config = dict(
    n_layer=9,
    d_model=160,
    n_experts=40,
    experts_per_token=1,
    d_expert=384,
    d_shared_expert=0,
    activation='swiglu',
    moe_layers=[0, 1, 2, 3, 4, 5, 6, 7, 8],
    router_score='sigmoid',
    normalize_top_k=False,
    routed_scale=1.0,
    balance_loss=0.0101,
    balance_bias=False,
    router_bias=True,
    scale_expert_input=True,
    init_std_router=0.00895,
    lr_router=0.000735,
    n_head=5,
    n_kv_head=5,
    head_dim=32,
    vocab_size=5105,
    norm='rmsnorm',
    norm_place='pre',
    norm_eps=1e-06,
    positions='rope',
    rope_base=3210.0,
    rope_fraction=1.0,
    qk_norm=False,
    attn_scale=0.177,
    tie_embeddings=False,
    parallel_block=False,
    init='normal',
    init_std_qkv=0.0449,
    init_std_o=0.0,
    init_std_up=0.0449,
    init_std_down=0.0,
    optimizer='soap_variant',
    lr=0.00417,
    beta1=0.95,
    beta2=0.95,
    weight_decay=0.058,
    lr_head=0.01,
    grad_clip=2.0,
    warmup_steps=200,
    schedule='wsd',
    decay_fraction=0.589,
    decay_shape='linear',
    final_lr_fraction=0.0,
    batch_tokens=65536,
    seq_len=512,
    doc_mask=True,
    train_tokens=665600000,
    steps=10157,
    dataset='wikipedia_en',
)
Below are experts of layer 4 (counted from 0) of a mixture-of-experts language model. Rows are named router (the router's row for the expert), down (a neuron's output weights, with its number) and show model dimensions 0-159. Each number is 500 + 50 x the weight over its row's rms, rounded and kept within 0 to 999. Numbers have three digits each.
After each expert's rows: "comes before" lists some tokens at least twice as common just after its tokens as in all text. This comes from a sample of Wikipedia text that the model never trained on. Tokens count by the router's weight.

# expert 13
router:487505435467416586432604589555403422457511434419439444565547481492511463428522557489494484546512477457432513458538521479611504530441444505575490495513492517531511505434505489461608516624493562500592446480634488593469530554482456471507494495500449480438438519461408576548554579496492516523518485561510555462591490587450486513465500449410470507538448607542484587457541527509486508467544494503503471467478429478543525535538476552508558544478543518423569511449523528503539427537378461
down9:548499388519614561564449508487548552505500583500493459558558477549527508491567506448489554464541488514528498515471441478614515567486514475569500528510413579453464483510391559478446568549563533514493524526572546478622468516591505441410501504454464480469430472445508541475538492526526575484483557478542475495605521591474404457530441514492475465441461367435464492499526515449445520574495557505536481408526471426508551483499416512505470549490372530545449594590526429492555496475531583
down10:498506439502444449499542451435589506574486432505581488411594504516608454550442520500508403498539478543478407452496515568463458446427513488504441501521434482461539516445562585500558421527506587465500429448475508369402551499412515474523457532587495623503521540413547481496592612465504484518512481548502547584422557560537520529484466477551475496467507527464513391499471441459484508395499494464519458510414547542573515417445490431473515458465518468518541551552523503551550516463434539
down11:407503470590458521491538478445570536529478497487556457489548543486495512491565556506568464455394567620452526541581468515562405505516537537470470485515584443489470500520496488445436500518488456486449455544508582577493603432553462454420412426519553549576542562424538476507518536411398388467475436528482508559574449517457498529511514465542520495538469412420444490490462435429457531464426450431483536471553508442565495594461461483431530481422493441566608500498586518519455514541518509
down12:526581530523594481497469511427527494603458450543471461504574508514470472485580413466469489509496499518580544518419562527548549515499476462449542508501444541438549523527545543543525611522539551425481471483526530489556493569609496456512457538543510484444433467560491442458520513464478527552500467475442578515489499538539598418527611484533501527497490440436473374512568506411531438565574540587480517458590471505530592459528508549542588478485480491537519424509657472413486619528580517
down13:527415455420477431530530543469541539543518489588495581490407477441516538543532536501477605497546585455530431510529472417561439575471423479345509498428498484523500508439444495566466514533560444481476482371500488383468524555555446547521544458517600535531566475560483539424448533576488589522516545556557490510424561518417550504491546529384409506562468515502480489486547465485460464399509378488587482478449468540482511475520534499490460435444543519508509499444487475504519485479469412
comes before: " the", " a", " his", " that", " by", " an"

# expert 14
router:411540505468493504457565573461438487436550505496455368607563581538585425442575444517454523511418488541490385491565553568513456540465484526498539407507456510511534531543521560525510484540513557468502471522542417572442439483422480504421508562512441515433466532514452486533530536549427496553459440558469489469566508519503583462489539461448444447548504518531459494491526466443488508479493550547505542531529468436468518529486331500400603451454554410485545452441524507493419516523450375
down7:509363525576398532453468527598494441438510491507551546458433475564584470548455499434462456501493464411408462455368539505483529434531498497501536472505558490506493470452482526523495586553520444594426535558512521490425563525500450463498549591500527484486589494542550473508488444617489523483511520498454451464507555543523507449532471479495526571486550575468480418468463499521443493481406491395486514486435568482435377515523598447458479502527438510478507489583594603431488470509601455
down8:547543433503473525401494465503522509414469434563484487560648532437513465570518558500449569462480434490541604535496511458500443504485499506523580482594549499435463544428500504431491483536545548414573403534506458535558499451484520493426582505472502561500569484530463537442437522415489476429526511579461497570506489530538486453507493470446543444504508567561499491519461614385548562551459573530510537468536326532463474535504472542511507436552409476486531506483548485485443536458407396
down9:580517459505506470566535510491513548436611536423470425529499593525552533434505543518413500545517539590552555491483510451447478513441502504487448544537561425500576512669566504485466411501486497475545422520446548519478587471577523340412472440417469497579553542511503474524445481467552506475533556465465534444503498429506534458558505538469481475552494463510470435401470490567485550514482457383438619484425500430460386473508557463484454492475524512451453544473451479514526486466499552
down10:487438499399513446472500466451495537537517432500469573454521395521560454480554562522501567561511414434505440496460429531474566542540554582514528393507464462530475527552466517573532532509456514494503493493527507383452498434538570408505526497532534417500412517526477469418552464523485479497519577489577458433507440481511453459522451521521510518532372540436418428476499495467503477550396494443435583461449541598525574471468606584518477417525479548490547350526523484447586485556496491
down11:405436571448442576510509523430511565476575487614506420502450476511565497546417491462489486520490492437487488437481403494495510587523536451503519505518576512558505520512397409475551440413556548565489468454485475457517549485446497411615507426513540470502449484469460525436584495405503561542500475438499513535573565504520597457515447428526455526593507538529506515484474474514442611599547549487463467468434528466589539406437456532438563450454405511535443530537469519502498447513524407
comes before: ",", " (", " to", ")", "°", "'s"

# expert 34
router:500542521487501549439624547553446586420561391488532456569539538520517425446588485454410544477487542505592510522567560488557450560501481515443538534520492607563462517473484471462520505480536503431583484488482523509477545493485432539527510575557481509440377482464429530574510537513452431522493545646442564552510480485493513468456444509486480478589521513548492489436557517513502430427568485511551577497436428566440495514439531560452485546500493515480539392489439564493518375577439428
down9:439548486485582425489466488520561403425464501384538581497555455574472516459503512537429483455488456480499546512437554398484596438474474450481546499468471534495491483474479465601441433427466533423525430577534508548468557598462525562496504543455444530526562629438528596562526450488516572575477596471499505537404384498475484515437549526465598523487449477548492501546513488516487422483520482522481458473478501414478493468471522526482457595504513547493597366507456519464552555433529508
down10:458491447476425563481613545488549516388482503503569522508483494518478514489470476554511412586494400435514553496528549449464452578626516557546462531513472465610502481574467545567504503485497515525485478568531502538504576416468443543474472592538500489442499557538553538455528516513444586502515562538542506438575537526650511508487518616546491566520582444482440457546450498447482446637545500480567546472466545496591520463563496524579543451555485504491499450435447457579428512491576487
down11:418481487470504468457517462503509465502395450483513514504506562449516628482481576439474610599531445458518470458492622513429509581474491452528614513438443567481487479495436500600544541502535423485510508473451475520545549432473489592483513530555549461470492560458423424480455519548438540537506456483552505427503419515508466519431486544495514595481517572495470535519510466387481527544456493518560571427606448545465531420492583506549554499631460487427538469549476526592510509483403449
down12:547540439519461553525431521524585481498598507550480561488437368504532535483510510557538438395539665410549500595469499533509525503564477474473477464432399516488471480535498510494581541460584488592460511460581468425513561459523523501591399507537460564495516616468564500565438530438495463561469493594494552520565536486524518514480444367531446447513528506493561476557518468503423474514480549466508404546467522512514586542524520513564467465574464536454492450540552465534443489497560468
down13:464454492458574466501596519460515550470489545414464497480504514507508506576454612467443474496534504436548438478486467425550469532549487563472500484448481554614568422543534475490478461456491479475528500580438420499506495544504525552530568497628445474543484511559375530398466556488489510548504449515477471514445392529596496589463544464571430432527546436530503474386490613610544472451464484538473521508562546455493483538434446406474510551525415484487503482635483559563515506502495553
comes before: " of", ",", ".", " in", " and", " to"

# expert 32
router:467490458565449510523595602483439544445571404488451478548528558459460422481572543499491486446413523561565512540474506592552500498464458461495534474416527536538535510470450470450573510506512524431479437500550473527519526457534489520667452481478538470484456535497419486601560492491461492513532520595436518505468568526463533460543494461481478363564424510532496551410623494503526526384490484547548525529515419517529502491465536596464576595453517481433505444424453584479511475569428482
down7:508588431445508471533553577560444452497571441458498517540492546558458454480515559534441529488464426476507596558532435453583572498402519439441509458527528436486540521494515476506514505504547409468478468456577554566459501523444489451468492520653423506457467520525377567615541511551496491504515572413550510525505501444535499497536496567428459511396485523399467502511517492518441460540517536479587406539568465508586544457430529501543411496496497493456620421447500518502450464543404530
down8:541505411507518529522499439389574564545507516614462488391418470544473487469545511472414516560491501526515481503431531560534484556462477522438504505453497633469501482551480547561569465565504455415553503492441497451559505497472506524619405484425642547451612481470539481506526511476504493466463514476563547498539544493561410556511491466505516503479494452494465479462444523552511523483493604486532414521538477452552528473614464473499483626573528545573552523556541455608417452550499437
down9:464505478503425550439634400627552483406573527454500373568457527479473541516444459582511534507498513444498522522459464490557440513485561502477487549542496489403550432544574520402449464531453560496540500577451488519622447574570430408499492383439514500487468437489454506420478471530431416523480485491503421511445516554405575535479433518441476517550484577505548554565498469422516546588484427559545527488519393475522545469502483506461483503480516471474486545553512532459495491537524468
down10:540536469507453470435538543488535469543463573491514409514459457579467469411489479453520549556513544467481450496497559521465451369539570469527522511451509496393539548493487455448497445558417609413445444626495530487537556428423575478486496457485612513553501421437455449510478546454495568435477519537471472487569568445532541485469509495560495430549476497508404513553538505585513498535535548545564482424496495494462554436430605340519517503504576445436466592521507517548477467460522534
down11:532512529423494467533507617551502424529507547531422446488415542469455571449526536444465549522549617449464563445519557466539538521471434451431443472489542561537476493523512576514353528567491456524505475474571491568486475470462514549469523487514494533524508575447566543536566482535441536376502411572538429468472434549398481520424568475560490531531468555442489568511498567533425516427432629523470566454534478513493496538544554495540453410512518440484463511422492588428471508518518411
comes before: ",", " of", ".", " in", " and", "s"

# expert 20
router:470534453438488556424567493445474472441516478470463489507563498498512438439571474488541475444449546517432382450465510551550438544444475499550485506518424551469491476545453489390538422619551502466530431533622562647495467579473495450481590498514460465490466481490448587554487548530487527565508537581452433434528417603457496464427533505446454444499432488587501537477524408501495495476464494546544481415378411520470466487518472469522488483513525415541532526383497465506460475525434496
down3:631565494430468524462491489487511555494587447390432525484440517580555561535531484547594521586559470530598469489526420422535468534422483459579417517544522393438509500557472510494470450619468586417511426535543458569590566566468549546449500452503517482552553465576476480511506515551489541544431508418510550465411562522527529422530480533482497528561497505520504480499524536537482469474349453491475532500482466444536471463533601455531482494531519517488529514489473447565418500615504515
down4:557505553480515525447565590467422508451456512428487442432482436541480457531464410566514492504489422460442514497505488528510576556577514552516484526535487552559486594536469503457461523494555490542436463479502594428592412632500423468583457523398512549481496531558515498538561555527455513396547473559519589463637493525473479579483464465565490497464435470618435556477550490495554461478509457505429454470530446530537603537533452503457468454502513476618533529445558528547585531453492547
down5:521515450434481488546475466469567488475452464429511443462476547454513505473467536476593395476390539477493471535446428445461422482475565558415534465473460425485573537516561471458461556462431584484444590535531456568409503410522619548563505499487496468459527567469454528590491451447476483551459495452441455534520500534465612493412467475433422484541506429540478571404449405441440537547455486493491586510603560471593474533445522470467467549485472459449551520581484499530450508500485576
down6:506528490513575479503494438523458464559570420562522530433545442473537463548461461479392510520554417511602511492419499577518479514522456466481433541462477515435490489484513473478501423474522462523530433459481554582448366494533474457508525530525544486495474443472533460620560443479583615473474623517461479499377500466521546542458524379511575513556573556628461530555502478529530405530443596458569490493457517454447466545525472493474493440560432530550444503469503464526552408441472453
down7:459524493506468458540464382475564532537506471455491474400549516441549598479504507480492495530486565500404516544460595498513557518459418524509585486481459572477489465430496489517565559486513506474442519483542500373579473475585436564577424493549484574453366456503477452522690550444458502499503547477487563583464537493488497550562475573497556411449525527538451524422457544441494459463490469539544480509498550454418539523539570471501572498471532540580446517478625448476439498512485534
comes before: " the", " a", " his", " its", " other", " their"

# expert 25
router:405491489530518563433518565531530529489502455509479453573530583511525475456537454503530443431484489508498401440479595561583473535457487491456476422439472487566536465481597535469527451536513546422526491448512546606393559547498432487585486489567535549442401463525514571568502470515523428524508473514513509483490401533473560455481489436482490491556362560504440535456578500521520484493485524522527567534483372456523443511465539454472551512513476462516484328425514472496452416611418486
down9:528577414445513568477455454525469550391531524506503550538444482456503506497516514458499571451580554471521507449396522514560516425464571529452510528543498515487499479536530552439481594560549519485446579506457496451593526543494421521474565515557465568444469481595545525550389493483483561444526466434463575427543474558592471570562446515502476546608495486511523485528520454325555563467513425373526533567586519420461458535506498532498542508473501547440484573511506523509525464479509612
down10:540419501490516471461507510495518500478453478425440396547451470525470490502525582473509435516414514573489463495499420540584545490509488484505514508408426550426600520493479498515510593422457551468492573614530590481553429545501506508502423453550509496533545495528473616516536465517507545434437499573446414537469487461432554534604470574534478518464527530534436540406452527460509528522466461592504529437490561451481515503510440499461383525506420590531449602529496654563496433546537500
down11:441499419474455508461506496402503514558549487465472556496528468478457597471507526452512495474499554543502540529458494540444571525473481580478490437488517490565443506516422462494475458504450471566541590572534492566556473529431526466436396559480448530449435590501453497402457480498456533472499544454541530475462517377555461486461467469575450619539466493425348452440566582444561561485515453467465480553558603483415553568501545456499484445454436509473523437438475503576493578618510451
down12:493487454456515415495516517507505509546603518626545573530630446580543443507458513506593445416485422561571492531484477480548490439590416456434539534549563485527542677441458601441473544515498490536499548552550537498477522547520465544507543513454523578523497532445487531558601447496531498512469422539617463500509498456451485576516506495403522475486543457485523498484518439549547448491468498520512481502414505528501554560411468456522479528611534393482520516505489554494487432452543406
down13:448395382502578469456474543464483451453467464584467464529463502498467479442449520455532487438544567410499542545537476494497490525516518519557493529487482478575524425458500471489504552423472535455479497396562621546567415483393481515572509453495444503466568519466464445554536484379442521436421555478528508542559513519544488573484464510507463477457414478460550618558423504514481519384516370570506483557569447511518417451501447477537480557550554501540407562491511498456413455526556540
comes before: "|", "-", "\n", "==", "The", "==="

# expert 10
router:504513489547495458419596530553470574467509492510475467540513615422529478490533536530492469528455479632448448482538486620541454530433462586466549462332440504564504504526505481469556466484527485475463460458554530533466508425435479486578475519494547531442476506429439538617538554526497463558491508601435527510458420543477524563474470420507515446489435519431411602435567499567502490399479562497586490495558464484450393510493550528530611556535481467467515551506540454525500530514486425
down1:545481477470490507527435529522456527524501451468518408446509499422514465486456487500536560546552443483538551517493465497483506520521529463559464393479603464528543554567528463471472410458503447453543634482518491599412507491527578535428467431507566398446581559438429571539544547491429502501558488428471558544500599433593510539513548542459446511527485480411559475555453479538591593456436421452500468402480523452443545452449483390492529478506513545466402505530458469494571496411563509
down2:445483447484577448512484490532534537644440524567458535454418512539451494471501616426608420467488533488456537464517419513445437482409492527526487535446432454494496521526429589499487588517544465555454502455528512540474517429433447552398503400534510579527486528585530505569499477489478514541536563471520524449509493536457423479468524447526497569486462448504521567535486508542537533530485426557542367442534505589551498548578499381490478501458531544481411447586476455463398559570532486
down3:515487478452458547557523488470422536536477515402512600435571403498477534521507524476472470481520615529572499555540452568435511505444487631533452387539590563479517446498430494475464534436413480526439508466481420498518480429505555506503487584501556561557536370619438448516468538525475484474532472516497370400479418541453494590511473505490472422540570468547488501453416590562508534458511473435444448434525510514545478520490570517450477544465430447516455480472474529534506532507452428
down4:543544544496489441546532496487601497489534480503455496496497439608497533461485524491499408471516487368473532503477550551466479535506449491548503539523441458556456495509466423488482481564494488545550552566597473653501445636602461443516514562486540494516510436483479560446516455450467535520535414397404561539479594511495511533511474520467514520458603559384514555448530431554481483501484502502460468593530572520413456451532545471530467498510388443513351558452507509502440514540553513
down5:484493508442516512488494443547518442487518447518527560600460547437548581492446450528456481543506418524610494549509523576532473574508518475503479543508525453592577480489543515490507553522515541528536526423479530565544467433492539600486529564520468492487467474426475568472382531556587584513439468443514500522450506594534551500472401433500539516450476504507449571538533504292600462504468555489574561481435560440558481471439550373505479526472544511455547514465468487502530507571385504
comes before: ",", ".", " States", " City", " and", " ("

# expert 18
router:402496540485453598442568520447479445513431344431427555642567568448513428515488576498480483538429513459529536526498516546465425492470499526458439510476458547492527526479498534388559519587526520525511454507573501534465480442462458525490504434549496487486438494420509511545544578470485445603450506588540513530559500513454500494472531513414465500521449516443436541494535497498507501429488470552446515499479471587503504526496510472526533547554482462420484351489506485396493378587369473
down7:567509499425478536487595456514494534571429530431422471501551557537498520463456410439522502444557567499432550560476487605486450579569452489454571553528497507534500533526564531565560495510593524470541542486444538524439519434564490500512394552469445532557443539470399500449529534465547464509440457571522516491510410464496490474503442591531521477552532492476488523438438584527520459491488625462477526440473481581496487497461500576587527402562503528558463398520516474401375459524566413
down8:554476500525528516431552480536515363460506444509460424505447501507458426549504605583553536554491523479528416518478550503388541526426471456398466483413499484505536511532436414487480431469503515472426455465563528469575487588501504443572484544560520480455501487547526572550535557545465460481458440430534499586454568546522461405524499431465590482542542487547502555539511546480453468441448635492585506433577537550495457493497528475444423464563431410412558539479568566527501570483515524
down9:492489502558539472514557468574515494536480442475490509561407487513383507452458539544485512476507552550454476487538411578474456559460522553554485530520525494420478388597474510439441506487502527471552509563603427504553467422414590501485363531557507405484495551444561494501435452578433538486502513490552559489494413440518463368555513485588523545558458520536498472591549572497485409453489446519516576453570513462485523528490492497490484442631444457425490535510519389501552543517476525
down10:514602572455579523498526480463528526497551488419568479501471566399577573480591521472531541517404560577518519484469591451589486449513491451536492509545501627370467568486538561586523540477464481458386537667492454535476463405488442465538489451572447557477477519499492560453495528570472509509489480518531527477444486550502504516508455453495518462548441388576550531474517446469481518486545484516496427486555404540547434432523519523468479532458568490504529542529539486392500502456504601
down11:531476473538593573569470540517400575511475493544466491490535497526530546531462464508550483487551588518568513413413533522601592540511429377504488469474456534392484559489451561377478574459485480530502528452466539503546417496492520565569588507389493525556563535508485431490484467468478523520451520441500491491486565563455461471542454369550577571580571472481539496520475578530553471516527473518479456378461522578521453500508499513560435462472486565467492452462404618498481482449524466
comes before: " of", " to", "ly", " by", " in", " and"

# expert 12
router:503510528493403577445546535524510536541568463543508510498563547490469508498640479558490486456492513602539494510464481503498512514395418529482500472445454511563451444507521526478569448525483540447513478551493505580435540417410362361499470446518463411508441470494522483563575441580520537561624556558452513556496417553475459533567489470515505511498425580564537477497501483661475471516501491496539487475442370535504426455491543501537506495480470512453511474483527511474537491632449452
down7:528528504466535477569581485553522423473565474534500455475585530445495423486481395520535576481568534574544496472488482443394436437600472622501466552495417413575450486540490513588498473432501505501522475502513458481547531486526502511497473428498484380441515568465661409477463525516509463507540538550593534514560534593495541526531460531405444490483497519522473521542475422441512535505504368489517529471543483580443603516539444507497468538542539463544503481456529479577584450501462406
down8:488480548504479491508575475533558535533485429598491499572452590533541497468502435496524545439471468392574415427437474483546487469444405508432466463462488491551516550521567516352538459491557607475491480577496523512448436500473415424568479449431536432452485538613510549506553454546554566511550388591526509506594503468590504453461521472401475500528495579447517465469457497507538570515414570530465491560523538569462506497494471474516443465487543420470500494570483442417477407468467482
down9:448403481467544430541514597526581478493550447506548504509453553520470355492562501480470546419495536508524550503482484489494510421493474492565436446501547513501515444491507438466425470571566483427466449542485488513500478517497484408479508477532567481438464478579559458581474436548391438503545475498496417492522489447526647524594447603587488534525375563444517490467534440491489500463442584519459574537550405429511520434549446542513566459485489439514454443490490566464598523512414533
down10:460455468474566424506511519530493525595506582539506493465503448473523463465552436559606490511535559501581525476562482459554517514487471563511556503393580524486481491542508518511447544521522512495469470330454629449525571430478498500530468536478449506549501612492518446365452563416479394534508561514519569564472446500532507441504549557509406576520452412496526484500446475553483543513445464473506480484517530568539384543481409584423442538506551490461519472502511535474435537421600504
down11:562488529433454526549392497498414377507481471488426459453420489567500420556495446492507513508550511466494539517522556495458440447497470406519475532544435443428489496433508520411563394608581518522466504405572554418520462461480414466399526434543494470559500488476480488434414574504493534465510533477507575614442543465478533502582475556433479516538438535473542516489554534542436525440531466523448434602464461488560572482539554476476467473520443511425447533539529609500446559484475434
comes before: ")", "–", " |", ".", "″", ","

# expert 6
router:489502522511459535400524566555418410440545431466497370525526541547578459444525438445459491535483438478560409495536509531502488466487507509435574514444512436490514524544558484566517498549494511500559527535517478523437416489414454484422443477524486530413453526524535548528552492551436539538474461499488418617559439522514582404521507509444470469467417531512428433450547435455517555527421472557435521469555469442528501477426399469403595465423564420549458415482447458526431514516523432
down9:454490524479485450514484493455611475450531538566462482578465421482541559488468453518549508547500451519549498544449518517502571457511624525435457475468591547569506498484530436460461415580568539487521532499557580454410475491545383472551474495459422463358520514601567485431405414512446522528514410528437493508511587444486416500588515472512500539440467586573502483596433513477494461475492488463473574554559483576515536477580504509455477465499473430605587429465456530535507507481486504
down10:386690506527529491579504589470563453441531466526455431507456524487517570512492593408541509515474458524571479474464550495504592472452546455460465514504478533429516561389513470541488515467529453560446448472476511530505457567450603517564524504469481480428441515584471517494545524528521490467570511550519522472524418463453503467412407451369553529421417521537468460524430518463581487589513470499500484494475495556510574498515509550473512538466463504515527481461504398475522576643421523
down11:597493571533400515475426503491551493477522445443452446458488485552522489505462405542497586519452503566520474485539407505495550479464449475560552469414555527520495514496519504502507503507599437443538451432541398436617508408516547505441438543550494479414593401421563489555498434505483523581401439546494475493473481421509454507509543409547555454601476529490443404499532544486458487478479422506474601502570465448523595420529526480443519465541550562526538499532449463514567498600496478
down12:475569508469514491524520533520532435525520523445522433590487497535464585423471478472524424583450420554444447536473451439443489521472453507577413509535491627455606447520515485545525581455398610457515456526542526513538495483438501536422542551482436558446608555521445537480535461497433611509500506527483475533516447426405410496502474529573492443594497462439552514469477502528574530515463472555531457520437446530466377513515459476478464527562513572464455543538547406524428395524489527
down13:460613508374565534474559493496454461496419492499460513473551495527527412431485555487510555498545491454493458535433585450507548586441516437491498472459572476521445483538520476523481513614573443452443507443487548614440494483461454494461515461451438483440492609480525516546500501487531494471439483484535605503479549469403474527516418474418532522451478524409485470625463592422516535538547567537619580520510472567450410554489524486502398535458452424460483591475538500452454490455534530
comes before: " |", "\n", " (", " is", " =", " was"

# expert 23
router:479560535582487481456559586467400543433544506461557500557566560488547387435544456515535445523388459565489529448499575490557421499405435541450550460444523453470518485513554496480535512528551511503457482560636577520510471534541518446454561443542555559484517457401387514591483489532474498529516424556416480494500418568440524504471566510565484377482465498484457574444544415538484519457519490460550517468442524456492497571458460532515540476515441456393486472521511528465485420582501430
down7:424435431462498478515479503550447581454470528516479554527523495518534500557460608445416606587507509569551520500594481512547485470593457506487523549529518569510574509467511509482551543441522530542623501453391436540479472485498534548449438416516462428454461433469540434535433597518471582634353560435536468514559496472451523464494429496483455493549465520505458519502456514448566506515537573434527496465499523541512567379486588529463482613424450490526549486554473507488490474533536521
down8:498466452400442530474520441505541440500561444512558451458566432515577534619415511455472509497531432515426517477451500480478454532535424477453484532489397487515521477453542508470510498526489501466517567442529441423411451544495445525428468583553461471415460509515395375452511468541523578447473443455519526451444396407556534493499573419505547532486513494581484498478500479490512511459417534447421482529476499385496544527490572553550429499548473522472478504557524597485442649547582472
down9:458559486495457430452491507528559514519476625483503446566450479540431485448406552521515426464462483613562464464489465486531531586450476459490494482542485527499546548523546541465511443603437421442526518430607541551478463446513522493520484529455467551513529527483427506520597569384447534475524453507516452447606571527496445433466547531466463549523422535540500490497595463413473533550490495521485537492517466684520490483451479451514474457529481497436498508339446513570436461555517424
down10:506504473491470456455525473487515594516535406534584513452488449442493530491485447573423468472585457564472482569461481462525500479498580435363575460529456523471553510486531546447581448415523545512485466472428468445439556518543538542542472504503521552411577498506567524567526483433499476543526499567520456467447433553528429422618471608499501607542403503478467493507505481557579466422455467377471553492522434531406592485455408495533508531493556545484525523386496524508459499491425540
down11:491411474469512510525424501513444511472501455505629513507448524451365480459506502463461494519523550437410601436560443480598536393522513512537402483403449506559584498570537471450444485520667502523510464489453517500500466431521524421537448502591477453439481511551558434537452535512474495459503458516509545435476492436557550551496536497523495433467487433523524497456460570505430462517440508578428501540500461492395518462426446441496463474424543461446478452559455486552635579508505490
comes before: ",", " (", " =", "'s", "i", "is"

# expert 30
router:399551464456453536519565515549452435465460511438449459543485562467549484501474439483492523554431481569522396565559578545506422550391453502484492502493414540591503442496622465527493399624573521387534491466510484536510443528524413488524515509491454456424508435515533535534469444501523532507585558538402518494488411544413542437504508491429444440474405537482458531426495533466545521534577544500452518500489445510530465549512449462442557425535502497476550453374433471459505424536477472
down7:482497464527411418491534479502446543394424543458615486378533428582459482452524567439614464455506471452560494538511505522464502466534485589579471557531642529445506563527501489441404471514418524530454505537500396474524488530488408514550469460542430517517477558604573478469578443497544437484453502478505447572460507446471517520531527535441462507517603443561498462447442434539447560511530477522413566455436505529586568496478496440450492498530442536487468425511543543498460465443459548
down8:548466475468554488510503512487534383539541454500431499566520535492410593457372469453547471516462538498426521510550386427587531489501436457552479539536470389422514510519464444543535561535488554449509425540407488554515492547547446571523493468443558433531475419503493546540461518519499492477486486504566517459489446427520522462593534481460609409478470475598561561537537490461495453446557509455568541434435408426529526520406528496446436472508509523545450500481367482451480576481472587
down9:544514453527475560610428391548537535586518523485504555526489513499554520529458516551511588559512450462466504543441500553374462465456421437525497480523442480443495489513571448542590513483444464641452581545512465510450493440567529434449488451544485519468498556466609510518543531462476544462596621487468604532532502592555520566424415601553521494487535538524539482523560486541500450384529495533567611436499528498470525481541408511483499482502486494468454519532505545517457512558443414
down10:472519432494457441560514547517523508446450491517471505516471424479504499422537445485510478453547442457472561431494491497534589536463431399412410469386504530553478450523517491417499455502499549439481483439527562551475574568388575557488519534428503484550387572476492539525521524675493338495496473440590628524549520508533475612511451434510491469537503503482523530506505526530543461541566535466456489501494495533560461575419476542492558462527560444426460489580537491473517494510548539
down11:466506519571540489525468543420465515468572468467492418457554608490552503554610516511431414532495550516494507523471556542511576530546539481428490581477566515490504487470502538543542525559599482370537519449563548545491610542566393413463466484630448488502511553605479554424506434500508519515582424569545518539566519391568417428493441518454430562513534575463520484494473516571503505457522510535463426537550516408533551471492497588489524528485471559487524460459488471540547535455474434
comes before: "\n", " The", " He", " In", " It", " This"

# expert 19
router:407500484556423549430511515524512436493554510405477418518608577495575413475542521520500529464435485484470399435495557569506419558506486483538496533492458579560481480532512481398563455522539526439551482536636563571482502468478452464562549506501512476478450493475502480548483454570535448569554497552509532555550473546486531501452500520461491347477423611581500546464516471466530525510473511496525444473438404500431477533524442446522508466400492529525600369412438445482515506520495433
down7:418476509434609539516475408515489456581433549453507446497466501482603647554532488479508558583551498535501490438547477556470490472545494450476353552558442545529495505427564450538413477498507453541595560484529525490447456485523560489451548496519496574523529511493563508486516492505520468505428468509440587400572507562430509506571635509469476458558414463576559547440467475449422518489401541415457511477514451573468409463485462415482550499531461498480496500518529507531546477527498590
down8:503469462497485433362537526454536503454504443551501473438411487491508516450516529474532460616535525556524473537527489506513497528493428503379520536374440491488542514529477443443441480560527526515492488571487420518448542532440519493483539548450475564488416504595499469546461545501460524498512597600523543557519545344474485544466504468490537545469538507533466535502486552428386511503461533545639489520471461371530631461479488520554559525514442508555539425444534391487495480566510424
down9:533515550434537525596502574505423435478424571481528516530490547487442500496483562533600451450441559474572458521477458502573511521423435521461441514548466452482476454436567427566522513578541550471497494558503623519411438529455464516478452477435540545513411530406553477411461538589518550526429446498436474555401482477450494458478498405486459555421525398459468556496539565464468640539533460445383502516520492449484477509477472512486575580448455505572556474553464516478511529499529552
down10:492470500478429423564444555459416445475430507469495477571518427463568561540502496518513426567527532506519471583465457525539559537390485443524476501438551479502555546453555500474531655457430525458492432477458457542472502517382491429434517484548459480492516549473536589531621551487553473447535436472406509479463495607468531478431542481568468542524416489515466562462548465420539518501488467471470451543463489489450477440421428411487525443409521433455615526482413510536445431478489551
down11:454568488390484421519417510442457457479567460476445443483593562452531554545498563407574537555541495403511544544457483427526567535501562526435435512496508593560420456451451484573419457461462483559434615497469410540481475500502469412545487467463502525431462468505539479454575424487499560498502477535514479530505506556495539488499498505423455527507437444537482547501526493411424451503435456532592571422515507418460545483611563414541516405427502525571556458412540500511514529525483479
comes before: " and", " which", " but", " the", "000", " he"